Experts of a small language model: 11 layers, 416 GELU neurons an expert.
Below are experts of layer 7 (counted from 0) of a mixture-of-experts language model. Rows are named router (the router's row for the expert), up (a neuron's input weights, with its number), down (a neuron's output weights, with its number) and show model dimensions 0-127. Each number is 500 + 50 x the weight over its row's rms, rounded and kept within 0 to 999. Numbers have three digits each.
After each expert's rows: a language model's description of what the expert responds to; "gets" lists some tokens that make up at least twice as much of what it gets as of all text. This comes from a sample of Wikipedia text that the model never trained on. Tokens count by the router's weight.

# expert 2
router:497493433539489513566465558514543409578519442575536505563331506503508561583533577568476473498590427479423446560531480406508463515482457468512475459481443439541559471502512528532488528546511505572473491560445571462468517552543587528498535481572557494463450513569517513584395465484421496454575539538504540516606504495511521406375413475471476481499513532546437456466549510498571456455486
up8:434461497495470478473514462415462427505480586572503522509566509440547463518472556518538517523554517598536459578523465452534545486519467463530508542453514422584496422503467446525540509512358484588577459486503561553468596490430577488445370475536435614553474552576411523596412529567558542495492501490421469539494485463530463485490498602527475510517429474514465473563430480536466541569486
down8:606496440490587535469493566485552625501434418467461551543494513542482497432441474470518523541571468482522488551471517508459453582474473540426492489589507490474573522491420493566535535512477481446461526552406474426512467395548474542454513368447481456485575508469560578494455517575473508497456489436596537503534543505578471604445475505363531491531432576498511555427549514547497433517522
It responds to: Line breaks, table punctuation. Line breaks, double spaces and field punctuation in lists, infoboxes and pipe tables, such as newlines after table rows, colons, semicolons.
gets: "\n", "  ", ":", ")", "\n\n", ","

# expert 15
router:434445512535446469524533560580544441560514513542542581533397464463481552501535562503508507570574493470534422485544523425607446533553498434515423445510459485520538487510450490573566554529556490611462492504383520478407477521423577433498564474549541459522516483480550512583498377550524519514508477554508568461529499573495426409448481430443536502430412471529406497484468507539455441450473
up0:503503518499514511559405502593460489507512614490543603495579470506548500528476514436558535426446561482514544474528543398621566386432369469484530482497456400548502475497458557515500389539469474417501452446573526536406551462557473532558495472576556486553568501509519470470465513444553470450524427511512504486464474494506493546531562459612413500538536477519559450436523534453566480487515
down0:547566486378551563417509393518607437522527529507551522479488526508427488514479456433488520480471446478503427432598446503504462470600564528553450597502508509470529611422521527416510523534507439476509480509463474486579522533460450613575561442560445486431547501423535454574483482485371497495460489442529571539564494474524510486437490604479520493428517480571489552552513457465539501546470
It responds to: Hyphens and list dashes. Hyphens at line-starting list items and inside compounds, pipes opening table rows, and prefixes like inter, pre, non, under.
gets: "-", "|", "–", " inter", " -", "/"

# expert 1
router:501507540483525462547452519497482435486583589557528575550485535466513523481539543475600514506505390495519450559492508503523369536528444488575462462548539462554534457481580486532547479478536469518466382475447505476489576587444602451511617548585454483419491519530523455536341413487436510475561437491561544553478521561536431447471474473386496513495531504479464498444461519515518545423541
up0:490576501571473522473447463518476461502556581451456526484521479390418417459441489512478480479487419395537505443527501438550550503527548499578475534355434472590482476342529481505475578573530523428522591473492537556562555451506518557431555572592450568506557527487507444518535522448472516436502526571448430558413488515451537517470506532500516538477535465568442544570495493508439482514448
down0:572558469425577522559425503446597572524522459471547508548535534471462563544531474542497487538514493532523518467601443509443554377531503560415473610561570546445486462649452549529564514458504430492438465530491444506505536493476472490478376484491472371506503481622543461510522480500508446554546562461476492489381413476488485513457491454534532438563546470501434512480453497478502539460469
It responds to: Word-initial prefixes, conjunctions. Word-opening prefix pieces such as inc, exc, rec, mis, plus and, commas, to, for in narrative and sports prose.
gets: " and", "'", ",", " for", " p", " rec"

# expert 11
router:519512431501500444589551548495449479462563525523581489506520466527525470491535603537423463513552439394559470563561447508406521511611515484491465453562440490548561473368523511546537556516524469477512477475487503474442569540524523403519566443604529428467488469531504516577523416499465472561579435550567587435565513545521488461451469491453478537552492434528502485450416446573553412474423
up8:512421511507497452539466527463571529532535470543443476419534542515489483492551494420471497524462453537484466609465534602466525426546509485452465464477576532528397429529350507602482512465485433568464464535471498496406443507435436502658448558506485556422512531473506584613513523398490463462520559458464506441537499552508479479459560540513517503469530517491550432519443514586424483510424
down8:493451511458494454526534449536468541449441504561496500522469486508477487570530470585600569534505529554487442513555466413470454540382488568563551490505514448579594506475378543491544462568513577503463532512463442572558613441595451494397477413594490411435481479567568420460488524560483540519539452565575526475492527440548552532507463522524501482527425466474544544414504496468447430484489
It responds to: Suffixes and ordinals. Word-ending pieces and adjectives like -st in first, -ed, -ing, -ly, -tic, plus first, second, more, final, eastern.
gets: "ed", "st", "th", " first", "ing", "al"

# expert 14
router:483485495483452503497591556578537413544501409503509577516447490511524569497480578561618439610467484451472521598562443516504433588528509498562503486529434476468494441443520440481558483536475464619426512570448546381460516598448549494563507548522556466435461441522477470584535446421489566530556439591488530530524482520487562468424502504464482461438463453450470494454428502490521557480537
up8:484562553524408535495567556541459502523486513581447427468477373479427532510438500482465443509549503485466465437533571610427483484589518463503463499523435510484438441539519545453568483507429456505436514500535477552580462579512386465446578441429513468533516446569407491586537566477435463538527527480479508493442547474580474478506558546565443571522470450613575532541471508611473515488500
down8:465505513440546514553488569491560591486437528461520565489510577584527421459485483558529611554527509512577534490422523454486425373483525545523431515471501493562511547514518519541482469402531506563540433478544432461528442492510582529468459396598570540431507436518542501499529523441465621417420481391479530482557500456466569426466466522457541487439561482466539490456417510501439505479574
It responds to: Vowel-ending mid-word syllables. Consonant-plus-i/a syllables in the middle of words and names, such as ti, si, na, ini in indefinite, ori in categorized.
gets: "ti", "ta", "si", "na", "di", "ci"

# expert 5
router:453572490515496489516503516468442481512653480501601597501425506513513523530493520533589421562504409439397498586541431566518460488542489452569453465551436530471554556504519520534476428432557459596439405515438503473485499515485579528456501479575542482505434493486563473567419497483536497568522514505600573496544603594464522429441501498461490475463441496438439460434522476527557488433516
up0:450520533494415512455600453493530438457535381461457473493455548513441490531533500535511436509497562547520474502536503510570473479443643512441456563487520478460566564461627526385562554552439481457535492457547426448590547524611544490441495491494475442553381478510462547528507491463489575541549526410453533570495499499444440527522494498564517429526469402435516455506572511464515576465531
down0:456484624428437520428486442518478517535536508530440529542482471593559510531575485459548562566533539492507446563506492501479547456513523599462535467374527531463486490511404528458491522615456446537567473453504542478436452528554472488438525404539462557538473479551553481554492533440501440515482525462504500431591541483497505507498396544476445574526465542602434440461520342472423475556542
It responds to: Plural nouns, sentence ends. Plural nouns and endings after counts like people, members, times, -ings, plus sentence-final periods, closing parentheses and percent signs.
gets: ".", "s", "\"", ")", "ers", "es"

# expert 0
router:487530525547517418560586567546570399537572485477576581442534507475500517543520491510485524536553463484491470584579466448505511477533426501515517389524396475550587491526522497502575501453536553488471508478408516437486540594466565452561545490489548400480422470493534472602448446501539416481576437540541523530622559543477460469468488417387508459512457445470481452497500461543519461419444
up0:456471506527535574441442535440516535470478481540575468507502476489505519461467529502527400511551531562441543493598412496466454413464445536481478451551459569511537484396567489466512480522485572538561442428429597518501473487549548529419438405482583535510532462509387513478453576518484510515471506482468519424603439462469375521512491576597530475484473458508599437440607467564448532516526
down0:411520478466513467554619525501416556462462554498492444502480436464439491520474431494453435520474583434591507400451561462462408469577486537520577491530521481397547456478580583580542474469570499543521514563546420511549508447475421457430473532489446485461518408563529530526536513532480479458434458512541479500392531492478589571458512592546536546520543556510488509559514613490501443530432
It responds to: Determiners before nouns. Articles and possessive determiners starting a noun phrase, mostly after prepositions, such as the, a, his, their, its.
gets: " the", " a", " The", " his", " an", "The"

# expert 4
router:486521515565503531502579464509532400586547470464474572486491411489480532524501562569556457562438399478483520519511479521490414503517408490545453551432492517504515593500537502527538520430576455518471429542516491474505582588505484482552567450620580461471515518577573452518469449546482480434551499531503502501638532496521549409439446514409441426458532415475425471546540400532486476509422
up0:568500524532516430427542594449602440440513504377577369477466540531501436532471443548576486622605481555457509582484517464541462492489444445474498492430480524514500529480568472446504459382447531480531523470531541515530506536527484542441448522500582590526517447482519512408471520525505538537527559582429536485481476424560548464470545537503481521413500538463558442432401495529558551456476
down0:459451463461437492549462461538547478505551443488508521539515484445499564487485464578467585501504444500489573470526451585402541543562589414491546370586465478520532379477445548432469524571513426527464480505513534521482565472516515414534541445577485374523457487481469512596525534458534538534535521393443582498446412477477519564550493469475571514595478490458436535557450498589511476467547
It responds to: Copulas and infobox values. Linking verbs and prepositions in running text (is, was, be, as, to), plus units, equals signs and numbers in infobox fields.
gets: " is", " =", " was", " in", " as", " to"

# expert 8
router:414436564496432503492559604484527553567553446439526520531428472434530575584501456492518409440543434457431473546493464503469446519531538543515490449523475574534502408479521488462507490511525582536454517538482436495407533530533534539509502494589604473454480444465441493542443396486511453456550468563565485522612527609529369518470479521471500515534501546437415436513574468586501444514562
up8:503559457500452524552556597489428558566555398466575494485511457530460509506534459564459512496506532500513398650534432581393535527555573470470511506504530512436465513526488542488455495457430458479585469601478543484473525494553453493351534555484548382496567558462583510410471497491484465466537495432582483515495531534465487487531609474462469505545437610447470486462475548472478486499506
down8:466439547501482485505508532464451484443506641545524528472481466497468436496499493447549517565530560455546485564540532584401504411482524465443440505492434572624498507519491484427469489523458536513562519450382522496543450498521444435548443514568551512486453559451417543529478507458503608469476393512498523616461511444530496428570607508479505452553535443605520549539508504377527451497460
It responds to: Short word-internal fragments. Short consonant-vowel pieces inside rare words and names, usually after a first fragment, such as ul in pulp, ur in turf.
gets: "d", "w", "le", "l", "ar", "ul"

# expert 3
router:499547574466401456588470532539534355536571467484515520465438469473503539496523509513531487516532397495474459522541528527537376545526503505572513448490499456535500499478563453414564536463508519608448459452458500487516480599463611499501550473598549383489438475473556505517399442463473509498578540548487598524633518543491507478497435469474419539433467441467516406447524489477520513489532
up8:474518424428427503600537562428527427460505467458457537494539486432556596412483490445559554511467393480508444561545493484574449503511616450540507505494506540538526508597495456550558529512430486604488469551479603464479481492578465501470509490436528536552507445559465423468587550439573526418464516472428523470508522470444528425531529526569427605493474415463540579546491533462482560519484
down8:545589649518544542495484472606541480494383501568548545432469449489520432461468475516452468517491622510590598483490538570503462566499436563423520521506490398453449384473530512563460484492407463520463558478518405591504431481454516495512467464482556511566481438488488539535474430480462542514575510595558491603482486486533556517421535501500529452486577492489513517477517463503436445490464
It responds to: Table cell separators. Pipe separators and numbers, signs and dashes inside data tables of scores, standings and results, e.g. | 26 | +18, 1–1, −0.6.
gets: " |", "|", ";", " 0", "–", " 1"

# expert 12
router:386500516445550473491568510537603517594511493526529565522343494488469499569453504559522429544536470473464457508550495506531553604510507440572550423534458456544498516464492468478550551510522457556463470494472550441470544513530570553522531432541470408453453500576542442532495459475473482457502523517494597542552487567528532416507500392441468535486471416452359365433523440502493484472509
up8:504549519494506499393495429430515485501546487488504571497533452621509420593506500571477523483486468531434503503530525521512637580493486422534557472480571446457421575522533473482481507480543417498484428505481496520521432540587528394513500454495586501477404486464460394469551525526471527542518520459442542414507569463632593548458534567498448463524540551535430471536532474508372472488481
down8:534521521575508401534567460506432611464534452510471513526479469498548466413528498497530480575527552492492399491398501580521471519446441484520546589524464388528619515493460442439593563460415553535513535540613495503611470518421508525468475438499536526571498485548462482487501531505424486492452509494456511490424495487543574457481558458342461582526519511570493470533514485541450533573474
It responds to: Capital letters, abbreviations. Single capital letters starting names or inside uppercase codes and abbreviations in tables and lists, such as KAZ, HOU, DOV.
gets: "S", "L", " \"", "P", "C", "A"